From a checkpoint of a small mixture-of-experts model trained on Wikipedia: a variant of Adam for the experts.
Below are experts of layer 11 (counted from 0) of a mixture-of-experts language model. Rows are named router (the router's row for the expert) and show model dimensions 0-63. Each number is 50 + 12 x the weight over its row's rms, rounded and kept within 0 to 99.
After each expert's rows: "comes before" lists some tokens at least twice as common just after its tokens as in all text. This comes from a sample of Wikipedia text that the model never trained on. Tokens count by the router's weight.

# expert 125
router:51 45 53 67 39 54 66 52 25 37 32 41 68 32 57 40 23 44 35 53 50 55 51 48 65 42 65 60 48 53 43 60 64 50 54 57 66 43 59 35 63 70 54 49 47 38 55 25 53 42 49 54 51 51 49 44 47 39 55 66 83 55 52 57
comes before: ",", " (", "\"", "\n", "'s", ";"

# expert 61
router:49 66 40 50 38 53 51 59 33 53 59 53 69 43 58 58 54 54 40 65 41 37 46 39 49 64 67 44 25 41 39 26 66 71 46 46 65 47 15 48 39 52 46 38 63 45 58 42 50 33 37 42 40 56 47 49 43 46 80 45 44 41 48 57
comes before: " ", " |", "|", " medal", " Championships", " USA"

# expert 22
router:44 59 43 68 73 50 59 69 41 60 67 42 49 69 39 55 74 49 36 74 34 39 48 26 65 40 63 50 45 31 46 61 25 44 51 33 42 29 48 38 63 57 56 38 47 50 60 25 60 51 48 43 23 60 36 40 58 58 49 44 60 51 52 52
comes before: " ", " —", " \"", " +", " %", " −"

# expert 176
router:43 38 69 60 51 41 70 60 46 46 37 34 47 32 62 69 41 30 46 54 45 56 50 37 55 50 26 39 28 48 22 30 25 40 58 30 67 55 57 48 54 68 44 53 62 47 61 50 57 44 72 67 39 45 57 58 20 60 58 45 60 23 42 54
comes before: " |", ".", ",", "–", "th", ";"

# expert 49
router:41 43 59 61 66 47 48 25 52 47 64 51 45 47 49 47 44 38 32 58 43 40 55 40 63 56 82 51 33 45 52 47 63 75 50 39 74 58 41 54 54 74 38 56 39 27 47 52 50 51 33 65 46 44 11 33 69 57 54 43 61 47 45 57
comes before: " to", " by", " for", " the", " that", "ed"

# expert 67
router:54 49 52 58 69 68 54 64 38 61 62 51 71 65 40 64 63 61 51 68 31 42 53 07 60 49 58 51 44 35 36 59 55 50 58 37 43 45 53 45 52 49 67 37 53 61 51 30 40 59 32 51 29 48 54 36 47 43 62 57 54 63 63 49
comes before: " ", " —", " +", " .", " −", " \""

# expert 83
router:39 59 67 52 58 53 37 40 43 32 49 44 77 47 58 56 36 27 46 44 51 32 39 35 58 43 42 33 62 44 47 74 47 65 59 67 55 54 46 48 49 67 55 60 48 48 53 64 63 45 36 60 36 68 35 52 29 39 48 65 53 58 45 56
comes before: " ", "a", "o", "us", "ation", "or"

# expert 26
router:68 56 52 52 54 51 28 44 47 44 41 70 66 46 54 65 27 51 50 68 60 53 46 27 59 39 62 35 46 49 49 62 36 38 72 34 69 64 53 55 62 48 53 45 49 42 58 48 75 44 68 71 53 62 46 50 40 46 48 43 53 32 66 51
comes before: "–", ",", ")\n", ".", "),", ")"

# expert 5
router:49 27 54 59 71 44 35 28 48 39 64 46 64 41 63 71 41 36 38 47 51 53 40 35 44 51 63 47 31 41 39 51 50 53 36 64 45 71 53 59 56 55 51 48 50 40 41 58 70 34 45 52 15 53 39 59 38 56 45 55 66 35 79 64
comes before: " |", "–", ";", " |\n", ":", "\n"

# expert 4
router:40 37 24 57 56 49 51 29 47 24 47 39 43 64 34 63 56 57 62 38 54 37 66 41 53 46 71 44 43 63 56 59 37 36 58 24 63 45 24 44 60 54 44 43 50 37 61 56 70 72 49 42 46 56 54 44 56 54 58 48 59 44 54 33
comes before: "1", "2", "0", "3", "4", "5"

# expert 102
router:50 60 60 61 60 57 45 32 30 37 56 59 54 54 64 65 56 55 42 45 49 56 56 36 64 39 35 41 27 68 59 60 58 63 49 21 71 59 37 45 57 43 54 43 47 40 55 50 63 50 46 41 32 48 55 52 46 37 78 39 57 28 38 70
comes before: "201", "200", "202", "1", "2", "3"

# expert 172
router:51 49 57 79 31 55 52 66 44 37 38 34 63 36 59 43 27 49 37 61 54 50 35 58 31 59 51 53 42 53 38 35 30 42 56 41 70 41 52 46 62 74 58 52 73 24 62 51 70 58 41 48 30 41 37 42 55 47 54 67 58 49 63 60
comes before: ",", " |", "\n", " (", "'s", ";"

# expert 76
router:61 48 52 78 62 62 49 43 38 35 52 41 61 58 55 57 59 43 35 65 34 33 59 27 56 46 31 31 63 52 59 56 52 34 44 38 49 39 42 54 51 46 33 48 63 66 57 51 55 69 61 45 59 50 30 32 49 43 43 46 59 70 36 65
comes before: " The", "==", " He", " In", " It", "The"

# expert 101
router:55 41 45 59 41 57 57 60 57 49 43 39 70 55 63 49 40 50 46 43 69 45 46 58 45 48 41 47 31 56 35 53 21 63 51 74 68 55 49 42 44 57 74 50 66 30 44 52 58 35 54 33 37 49 53 30 52 35 72 41 57 53 72 65
comes before: ",", " |", "\n", " (", "\n\n", ")"

# expert 23
router:46 36 46 62 51 46 50 39 49 38 61 52 41 33 64 53 41 48 50 55 51 37 62 46 40 48 65 48 25 58 60 64 54 57 58 24 56 58 34 48 70 49 48 34 53 59 61 35 34 51 63 51 48 53 54 38 45 56 52 44 58 49 50 32
comes before: "-", "|", " The", "==", " In", " –"

# expert 59
router:63 58 64 52 45 65 57 53 41 41 59 40 57 57 37 34 38 49 50 72 41 33 49 66 51 38 50 61 36 46 63 49 32 49 45 40 78 47 53 26 66 66 50 48 48 40 50 35 72 74 52 31 38 71 55 48 48 31 56 60 66 69 52 77
comes before: ",", "\n", " (", " =\n\n", " de", "i"

# expert 7
router:51 35 43 56 42 45 59 36 51 51 72 37 60 40 31 40 47 35 32 68 45 34 36 36 53 33 42 45 35 38 51 54 62 62 34 36 48 62 42 45 65 48 61 45 55 58 53 51 54 45 50 59 34 54 53 42 62 41 55 22 79 47 67 44
comes before: "|", "-", "==", "===", "The", "In"

# expert 45
router:54 51 42 83 59 71 59 39 53 12 57 35 56 51 48 55 41 62 28 71 32 35 56 18 52 49 29 53 48 42 46 32 45 47 68 48 47 60 46 47 51 50 46 52 52 64 45 45 52 49 54 70 40 39 54 55 45 39 58 43 66 55 38 62
comes before: " The", "==", " He", "The", " In", "==="

# expert 44
router:44 31 34 66 42 55 21 46 60 44 53 39 39 57 72 47 39 65 55 58 46 43 74 40 41 46 34 43 65 50 39 66 50 63 72 53 54 67 48 40 53 66 41 43 63 40 36 47 56 47 40 64 42 40 39 74 40 46 40 54 57 57 36 62
comes before: " of", " to", " the", " by", " a", "ing"

# expert 108
router:47 49 36 43 57 28 69 61 44 45 60 57 49 49 46 57 73 38 63 40 40 52 55 56 64 58 36 51 56 47 32 64 59 50 46 46 55 35 44 50 35 44 71 39 36 47 71 55 49 67 64 29 34 48 49 34 49 33 64 44 57 42 33 67
comes before: " the", " a", " be", " his", " an", " its"

# expert 164
router:70 56 53 75 65 48 57 35 50 26 48 44 51 69 51 56 43 58 55 45 35 42 57 13 66 45 57 67 52 40 35 49 46 70 53 51 54 55 40 36 35 59 55 38 48 49 37 28 42 53 58 40 52 33 59 40 37 32 44 37 69 42 30 41
comes before: " and", " ", " which", " but", " the", " he"

# expert 62
router:48 58 49 37 79 57 54 42 56 46 50 59 65 62 64 59 67 55 35 47 34 46 49 43 66 44 61 55 51 59 22 44 35 67 43 34 42 57 34 37 54 48 60 51 46 59 45 41 56 65 37 45 37 39 32 37 46 35 69 37 57 50 38 75
comes before: " the", " a", " his", " their", " her", " this"

# expert 104
router:73 43 42 56 61 31 69 45 50 46 63 42 51 58 45 53 31 23 40 70 48 44 47 37 55 46 48 53 35 55 47 52 41 39 53 57 46 34 51 58 44 68 55 29 52 58 35 65 80 71 50 46 16 39 42 33 57 65 71 55 56 61 54 60
comes before: "==", "-", "=", " The", "===", " It"

# expert 133
router:47 31 63 83 68 50 36 41 44 47 36 41 54 39 53 62 31 49 16 42 51 55 48 45 47 60 71 62 41 45 18 56 44 54 55 62 49 61 51 66 68 52 37 44 64 43 42 32 47 43 48 53 40 42 32 54 45 45 71 56 74 39 58 43
comes before: " |", "–", ";", " by", ":", " /"

# expert 158
router:63 21 51 49 61 48 43 42 38 56 31 40 58 48 51 33 48 32 47 70 63 46 47 58 60 43 63 60 39 19 58 46 33 64 56 21 64 66 38 34 45 77 59 47 51 34 62 57 47 50 49 45 59 53 45 39 66 48 57 58 58 69 60 38
comes before: "\n", ",", " of", ":", " (", " and"

# expert 110
router:56 32 50 65 52 55 50 64 51 26 56 54 52 57 55 44 57 46 49 53 58 52 48 37 46 47 46 50 26 58 42 40 56 64 50 34 58 53 55 52 43 52 50 44 46 54 64 57 67 59 36 67 51 23 62 51 77 62 41 41 61 46 49 63
comes before: "|", "0", "5", "6", "1", "8"

# expert 127
router:62 52 40 58 55 50 51 32 32 50 44 43 69 56 60 57 47 24 58 62 49 32 39 46 49 45 45 49 30 38 51 35 52 70 51 39 56 55 48 61 47 64 45 25 53 49 61 54 79 35 67 54 50 57 46 45 69 62 60 67 52 26 65 34
comes before: ",", " of", " in", ".", ".\n\n", " and"

# expert 188
router:56 50 56 61 70 59 38 57 21 40 48 48 43 49 63 73 68 47 49 51 47 52 55 39 52 34 28 57 38 68 50 51 44 68 49 47 74 59 51 61 66 42 61 42 46 29 31 49 67 44 51 46 31 44 56 48 56 36 85 45 51 31 29 70
comes before: "0", "1", "201", "2", "202", "3"

# expert 186
router:48 25 66 44 50 39 44 48 64 39 42 49 40 67 39 57 42 61 52 43 62 63 36 51 51 44 40 45 46 33 66 50 56 66 57 40 62 37 43 51 40 60 50 42 60 29 65 57 67 48 55 49 56 49 56 44 58 35 57 44 62 36 24 38
comes before: " of", ",", " in", " and", " was", "s"

# expert 155
router:53 38 63 36 64 68 49 73 41 44 38 38 55 66 55 65 25 56 59 48 48 41 53 28 51 42 45 48 40 39 45 42 58 58 59 62 58 60 33 34 44 45 62 47 45 41 65 46 66 75 55 33 41 63 41 44 65 51 63 32 53 59 64 52
comes before: "8", "5", "7", "9", "6", "4"

# expert 54
router:46 35 31 65 40 57 36 38 47 45 53 64 55 52 57 68 47 39 48 42 44 58 35 33 46 64 47 48 23 30 37 70 33 70 77 51 56 65 42 67 62 68 41 38 63 39 48 61 53 53 54 56 68 81 47 43 50 38 59 49 42 59 52 72
comes before: " of", ",", " and", " in", ".", "\n"

# expert 135
router:39 45 47 42 52 33 36 61 41 33 53 60 71 64 56 56 45 36 33 34 54 36 43 45 78 41 35 53 50 22 56 54 36 58 65 41 40 55 58 60 44 71 79 58 41 23 63 63 72 36 66 44 52 57 31 47 55 52 52 44 76 41 64 53
comes before: " of", ",", " in", ".", " and", ".\n\n"

# expert 143
router:58 58 48 68 43 24 60 52 32 55 41 74 44 70 31 68 40 56 53 70 43 31 42 47 49 60 48 53 45 57 48 61 50 46 48 61 51 37 37 25 59 57 59 43 49 64 52 54 48 53 52 60 25 44 66 36 48 36 75 58 47 40 42 24
comes before: " ", " •", " —;", " \"", " The", "00"

# expert 152
router:37 34 52 70 55 42 34 36 45 48 33 46 64 34 73 54 46 47 40 58 54 49 57 50 44 60 43 52 37 59 10 65 39 52 50 61 50 62 50 69 67 59 43 60 62 34 59 41 54 69 47 50 28 38 33 70 68 39 67 45 46 42 47 56
comes before: " |", "–", ".", ";", " |\n", ")"

# expert 180
router:41 36 70 47 74 40 58 31 56 44 43 52 61 65 62 62 60 26 58 47 46 47 43 51 50 56 54 67 64 65 19 56 41 64 40 39 53 40 26 38 55 48 60 52 48 54 40 50 56 75 40 41 38 45 36 43 47 45 66 43 82 43 64 74
comes before: " the", " ", " a", " his", " New", " its"

# expert 21
router:51 59 34 60 36 52 76 57 40 48 38 40 41 48 59 54 40 44 51 70 60 48 39 57 53 52 45 47 62 47 29 50 31 46 55 59 76 42 38 52 65 66 45 52 63 16 31 37 59 50 26 50 48 66 39 60 49 31 42 45 63 67 55 78
comes before: ",", " |", " (", "\n", "'s", " was"

# expert 11
router:32 48 26 65 45 52 57 34 44 30 45 45 61 50 51 52 39 24 51 48 49 39 63 53 44 52 49 53 10 40 31 62 58 67 54 50 53 76 48 40 37 56 44 72 64 44 46 49 70 54 22 62 33 43 57 55 55 42 63 68 55 36 61 47
comes before: " |", " |\n", ")", ";", ":", "\n"

# expert 107
router:55 31 50 63 61 31 74 48 49 51 68 49 61 48 63 39 42 45 58 53 61 48 44 57 51 33 59 69 38 45 48 51 61 53 59 43 64 62 42 59 40 73 50 57 56 52 53 40 70 58 39 60 43 48 48 41 75 52 78 72 30 44 51 48
comes before: "-", ":", "=", "2", "\n", "}"

# expert 84
router:46 43 58 57 61 36 41 56 50 40 43 45 56 38 58 56 60 37 64 56 46 54 55 50 43 39 37 46 36 62 46 41 59 71 51 45 49 19 40 43 68 50 51 33 54 33 31 44 61 66 36 56 41 50 32 59 63 45 53 42 64 60 53 64
comes before: " the", " to", " by", " a", " his", " in"

# expert 128
router:51 43 47 66 71 62 70 55 49 52 62 44 51 61 44 62 50 45 59 70 45 47 56 35 61 35 65 45 62 43 33 57 49 44 54 38 44 44 46 57 58 41 51 26 57 49 46 38 44 66 42 57 30 46 60 54 45 31 74 59 55 47 67 58
comes before: " ", " —", " +", " −", " .", " MF"

# expert 80
router:47 48 60 58 61 58 37 58 39 31 40 63 37 68 58 62 60 63 49 50 51 71 52 35 64 32 32 54 47 62 60 47 44 71 45 45 63 42 43 44 56 46 63 38 43 33 44 46 65 50 60 48 29 40 62 37 62 50 68 48 62 37 31 59
comes before: "201", "200", "202", "199", "198", "1"

# expert 184
router:48 49 38 54 44 67 44 31 64 34 58 48 49 61 59 50 36 64 47 46 67 50 50 26 51 45 42 33 39 38 45 48 66 59 60 41 47 36 22 57 61 79 43 47 48 37 57 50 73 53 49 59 55 51 39 61 48 49 53 32 72 51 45 39
comes before: " of", " to", " in", " and", "ed", " with"

# expert 100
router:44 41 36 54 49 57 39 35 48 38 65 62 68 64 68 64 35 23 48 66 66 32 42 25 45 47 52 27 50 44 33 50 41 58 51 50 45 56 35 43 44 43 76 58 65 35 62 38 60 38 45 57 61 34 44 58 51 54 54 60 61 47 56 45
comes before: " of", ",", ":", " in", " and", " for"

# expert 142
router:39 44 62 54 56 37 46 52 55 37 38 56 69 57 42 65 74 57 72 59 21 40 49 55 68 59 60 45 61 57 25 39 56 64 60 52 54 36 26 41 63 61 52 47 37 54 60 52 61 56 42 42 53 42 48 38 50 41 41 40 63 36 50 67
comes before: " the", " a", " be", " his", " their", " its"

# expert 132
router:67 42 42 60 71 47 59 26 45 24 76 45 57 45 49 49 55 45 52 62 45 45 45 54 47 61 44 59 29 45 46 56 58 71 60 49 57 71 51 23 62 58 48 39 35 67 43 45 77 32 36 56 29 87 37 62 65 47 72 47 49 59 55 52
comes before: "-", "|", "==", "===", "The", "In"

# expert 187
router:70 28 56 74 52 49 70 38 65 46 53 48 65 49 63 43 37 44 40 57 51 63 77 41 42 51 42 49 45 60 53 35 56 59 41 18 83 44 57 51 64 55 50 42 45 40 57 42 78 59 66 40 42 34 31 57 48 50 64 69 42 24 50 48
comes before: "0", " |", "9", "8", "7", "6"

# expert 81
router:75 21 43 64 32 58 65 44 39 48 47 62 63 51 43 57 31 44 56 46 41 42 52 45 63 39 51 39 36 67 42 53 58 65 43 30 44 57 32 45 54 62 59 52 59 30 57 24 60 50 46 61 59 66 57 42 67 53 27 53 47 61 64 56
comes before: ",", " of", " and", "\"", " in", " ("

# expert 46
router:49 50 52 58 46 49 38 57 55 32 52 34 53 69 63 59 45 55 67 59 35 35 53 34 50 45 67 53 57 53 44 37 30 43 43 62 74 36 48 41 49 74 41 40 67 53 51 56 51 35 35 64 42 42 59 64 43 51 41 36 56 72 53 39
comes before: " |", " States", " and", " York", " |\n", " is"

# expert 118
router:70 32 58 70 60 72 59 31 44 34 48 56 60 58 61 56 40 57 54 70 40 25 45 43 40 58 62 50 43 65 46 52 61 52 53 54 54 62 44 30 54 37 39 36 37 40 38 49 49 32 44 47 34 56 55 53 30 35 64 24 55 29 48 52
comes before: " ", "0", " List", " The", "1", " \""

# expert 36
router:64 22 60 56 53 36 44 26 48 21 56 45 56 43 51 57 43 58 42 52 53 62 49 50 51 53 57 50 26 55 31 65 35 75 59 31 67 61 51 49 61 59 35 38 63 47 58 50 73 37 57 55 51 42 35 64 54 53 68 51 51 50 51 56
comes before: " |", "–", ",", ")", ")\n", "."

# expert 173
router:52 44 39 71 70 68 52 54 37 56 60 39 55 50 57 54 65 53 49 64 40 33 53 23 67 48 60 51 61 39 30 60 64 47 57 32 43 33 54 43 60 41 64 42 62 53 56 33 40 63 35 48 32 59 54 61 40 34 71 47 43 35 55 68
comes before: " ", " —", " +", " −", " .", " %"

# expert 9
router:70 33 49 65 55 54 57 33 49 33 43 38 23 47 49 50 31 66 50 56 58 33 52 50 40 46 34 47 51 39 37 53 40 50 27 66 55 58 66 45 68 47 50 36 48 48 58 49 57 68 32 66 18 43 68 51 55 54 66 70 61 50 57 46
comes before: " ", "0", ":", " a", "aged", "',"

# expert 89
router:51 59 47 52 64 50 62 44 42 40 49 59 51 64 53 54 65 52 71 56 31 61 34 36 52 52 28 39 52 42 30 54 36 69 47 44 45 60 45 38 64 41 45 30 57 43 54 53 44 68 50 47 55 45 43 38 57 50 49 55 64 43 65 48
comes before: " the", " a", " been", " not", " be", " to"

# expert 90
router:65 46 48 48 58 25 56 33 53 47 52 56 67 62 46 65 67 45 49 50 57 45 70 61 48 59 51 53 31 52 37 57 28 63 67 42 90 38 49 43 34 44 67 36 44 46 44 33 60 43 57 37 40 43 47 65 77 59 57 54 53 41 66 51
comes before: " a", " the", " an", " also", " well", " not"

# expert 98
router:41 32 41 69 60 47 52 32 42 51 25 25 73 53 36 50 40 46 40 38 61 57 71 35 51 48 53 29 26 53 44 58 45 60 31 35 35 46 46 49 61 46 56 60 62 56 71 48 65 69 40 59 50 43 44 57 41 55 68 53 79 48 65 55
comes before: ":", " of", " \"", " |\n", " to", ";"

# expert 31
router:60 42 51 35 65 46 52 47 60 57 52 49 53 45 46 55 69 49 41 58 37 54 40 27 62 51 55 62 54 68 29 60 63 63 53 40 57 52 41 44 46 37 62 52 32 49 49 54 53 70 37 65 41 45 33 42 50 25 66 51 64 63 39 74
comes before: " the", " a", " his", " her", " their", " this"

# expert 179
router:61 50 41 76 47 64 53 42 50 32 49 57 58 50 51 56 35 61 65 52 48 49 34 36 57 48 42 40 49 43 43 65 56 64 75 49 47 63 55 38 43 53 61 48 63 21 36 64 44 69 42 68 59 49 40 55 52 58 41 38 41 60 30 51
comes before: " to", " of", " in", " from", " and", " by"

# expert 3
router:56 58 55 72 46 30 57 48 14 54 48 60 65 70 48 62 54 40 33 71 45 27 49 33 49 59 29 51 35 52 58 67 49 54 61 58 44 51 41 42 71 44 58 49 49 55 66 37 53 57 51 52 30 49 53 40 58 50 62 35 48 42 37 44
comes before: " ", " \"", " The", " A", "00", " —;"

# expert 42
router:76 41 46 52 40 67 54 54 35 43 52 39 48 41 49 38 29 58 50 46 46 63 45 28 57 49 64 59 63 48 47 41 44 66 41 14 58 50 18 52 53 54 50 53 50 45 57 36 60 41 51 56 57 73 49 26 57 24 48 37 62 57 29 50
comes before: " and", ",", " of", " in", ".\n\n", "==\n"

# expert 119
router:74 50 70 63 48 48 62 48 58 48 41 45 52 72 50 59 49 45 61 43 45 40 64 12 68 51 53 67 50 40 35 50 36 61 70 31 50 60 22 38 49 77 58 31 38 52 40 31 47 64 54 32 44 38 61 36 43 40 51 47 63 49 26 48
comes before: " and", " but", " which", " the", " he", " who"

# expert 167
router:79 54 42 85 56 54 58 37 29 48 44 38 55 32 40 58 33 35 41 51 66 51 40 41 72 58 35 59 51 42 53 39 59 78 65 33 74 56 45 49 61 62 67 61 56 35 57 47 71 52 53 64 53 55 47 38 59 30 59 40 60 46 40 53
comes before: ",", " and", ".", " in", " of", " to"

# expert 28
router:20 50 56 70 38 45 75 61 50 38 57 56 52 41 76 42 27 31 49 67 48 50 51 46 47 51 48 45 62 46 32 53 63 42 45 49 57 58 37 47 63 49 52 60 52 45 30 36 61 20 38 39 37 46 63 60 41 25 68 62 68 50 54 39
comes before: "-", "|", " League", "===", "G", " tick"

# expert 75
router:76 46 68 72 34 53 60 65 40 47 46 40 71 54 52 36 27 44 52 73 52 38 53 65 43 38 48 61 21 60 60 45 35 48 49 45 53 26 50 51 73 58 66 52 51 44 67 43 67 53 51 34 45 28 40 54 52 30 60 51 62 61 57 67
comes before: ",", " (", "\n", "'s", "\n\n", " was"

# expert 138
router:36 37 49 48 65 40 37 40 40 51 35 30 52 63 51 58 53 61 48 62 41 47 55 41 32 36 61 60 41 40 41 53 49 51 50 43 62 59 47 71 56 63 75 41 45 42 54 48 67 43 35 60 45 49 37 53 59 65 61 61 73 58 48 50
comes before: " of", ":", " in", "\n", " by", " to"

# expert 73
router:55 35 49 86 70 24 59 55 29 57 63 62 56 56 43 47 25 45 46 56 46 33 61 51 39 39 56 38 57 34 53 57 60 42 50 52 66 65 42 49 37 55 60 40 61 48 41 60 61 43 61 35 46 45 33 57 66 50 66 55 39 53 76 62
comes before: " |", ";", " |\n", " —;", "N", "The"

# expert 140
router:61 40 41 62 67 39 56 48 49 51 57 26 50 52 44 47 43 51 56 46 52 44 45 44 57 55 33 42 30 46 58 63 40 54 64 22 52 47 33 27 39 46 55 44 53 55 59 50 65 65 37 50 53 41 35 42 55 37 55 49 62 52 63 48
comes before: " the", " that", " to", " a", " in", " it"

# expert 148
router:66 52 40 51 47 37 54 50 36 55 71 68 43 50 68 52 66 46 31 53 34 60 56 39 59 37 37 43 42 45 49 29 40 56 62 27 38 56 44 27 68 53 50 43 63 58 49 44 65 42 45 39 33 58 62 42 55 40 60 57 48 43 61 36
comes before: "-", "|", "==", "The", "In", "M"

# expert 157
router:51 38 32 46 35 47 28 30 50 39 28 32 62 43 60 38 23 34 39 33 71 60 39 40 68 52 51 49 53 41 37 49 61 22 42 65 67 56 49 51 24 44 34 60 55 50 43 33 57 51 28 53 46 45 58 62 55 57 69 54 56 46 60 41
comes before: " |", " |\n", ":", ")", ";", " He"

# expert 159
router:56 61 39 54 68 38 43 32 39 53 48 55 74 71 55 63 68 42 48 57 54 54 49 39 59 74 46 55 34 52 23 67 40 48 60 37 88 51 57 55 46 47 56 48 46 31 27 31 43 37 61 63 45 54 58 70 68 48 50 63 45 59 63 59
comes before: " a", " the", " an", " also", " \"", " not"

# expert 120
router:39 49 60 53 54 57 45 61 41 45 47 31 61 48 40 54 35 50 21 45 70 53 55 52 55 43 48 63 36 47 41 75 64 59 64 54 52 51 41 55 58 80 48 51 37 50 39 57 61 77 42 64 28 61 38 50 52 34 53 49 48 21 57 37
comes before: " |\n", "|", " to", " for", ":", " in"

# expert 69
router:62 28 56 73 38 57 65 55 60 31 35 40 61 62 43 49 44 29 45 52 69 55 51 36 47 36 39 54 32 57 28 37 43 29 51 32 82 53 55 52 48 57 46 53 52 18 58 54 65 69 41 50 33 49 38 40 51 49 81 57 50 41 51 66
comes before: "0", "9", "7", " |", "6", "8"

# expert 130
router:62 44 36 69 59 50 48 59 26 31 59 50 38 44 56 54 53 31 62 78 56 54 43 37 49 35 36 59 53 52 54 55 54 48 67 49 58 53 33 42 49 42 66 46 44 34 67 48 76 58 74 55 54 66 35 69 58 43 43 44 78 62 48 56
comes before: ",", " of", ".", " and", " in", ".\n\n"

# expert 166
router:38 40 38 76 40 27 64 42 57 39 39 43 30 52 45 49 52 27 23 53 66 46 66 30 49 38 43 54 37 38 43 43 53 73 37 60 48 78 36 57 47 51 48 31 54 58 42 56 56 60 62 41 57 43 43 60 57 42 62 57 58 53 44 47
comes before: "|", " ", " |", " |\n", " election", " Party"

# expert 78
router:51 45 57 66 57 35 28 46 46 20 31 28 33 64 73 43 43 44 43 66 74 60 67 48 66 51 50 58 38 53 40 69 57 45 62 51 59 62 55 43 51 64 72 44 65 54 36 52 64 50 57 49 25 58 39 49 57 48 79 54 55 58 42 46
comes before: " ", "–", "4", "3", "0", "1"

# expert 109
router:62 47 42 73 35 47 52 61 62 42 50 70 56 60 67 56 51 40 42 61 57 40 42 49 38 51 46 42 41 45 49 55 45 75 53 47 61 25 40 63 60 67 53 27 55 30 56 52 60 46 37 44 53 62 46 29 51 51 52 52 64 48 65 36
comes before: ",", ".", " of", "\n", " and", ".\n\n"

# expert 124
router:53 54 45 55 70 56 40 52 47 33 49 49 36 48 49 61 41 32 33 49 47 48 53 21 76 28 44 35 46 54 39 77 48 38 43 48 64 44 42 24 70 54 39 56 57 34 40 38 49 43 54 57 46 55 34 45 68 51 31 41 51 70 61 59
comes before: ",", " (", " of", "er", "\"", "ing"

# expert 178
router:49 46 34 61 38 55 60 54 44 60 55 32 48 49 62 63 37 73 49 51 54 49 51 52 52 50 50 61 32 65 54 48 51 68 39 43 61 32 53 59 49 56 53 48 55 20 42 57 64 46 33 63 15 35 42 62 56 51 79 55 42 38 42 58
comes before: " |", "1", "0", "2", "200", "3"

# expert 95
router:41 50 37 62 61 53 57 60 43 61 57 35 58 37 56 49 50 53 49 74 27 45 68 48 50 35 54 51 47 55 28 64 57 21 63 47 44 39 26 62 51 59 59 43 61 43 43 42 48 74 36 52 20 46 59 41 70 52 75 39 41 50 57 51
comes before: " ", " —", " +", " −", " .", " L"

# expert 189
router:60 51 50 67 69 63 35 53 45 31 53 63 40 53 52 73 56 58 44 47 34 62 61 19 68 36 38 65 51 68 55 55 46 69 57 42 71 45 43 30 53 45 43 27 27 36 56 58 64 55 56 44 26 46 63 25 40 39 79 67 50 44 35 65
comes before: "200", "201", "1", "199", "0", "202"

# expert 139
router:68 50 51 50 63 40 38 22 39 56 43 42 52 49 53 55 63 24 47 67 50 49 52 54 66 52 51 65 57 43 61 35 40 60 45 26 61 60 28 49 58 72 61 54 44 33 47 52 44 53 57 55 52 58 42 22 60 38 62 35 39 46 60 67
comes before: ",", " of", " and", ".", " in", " are"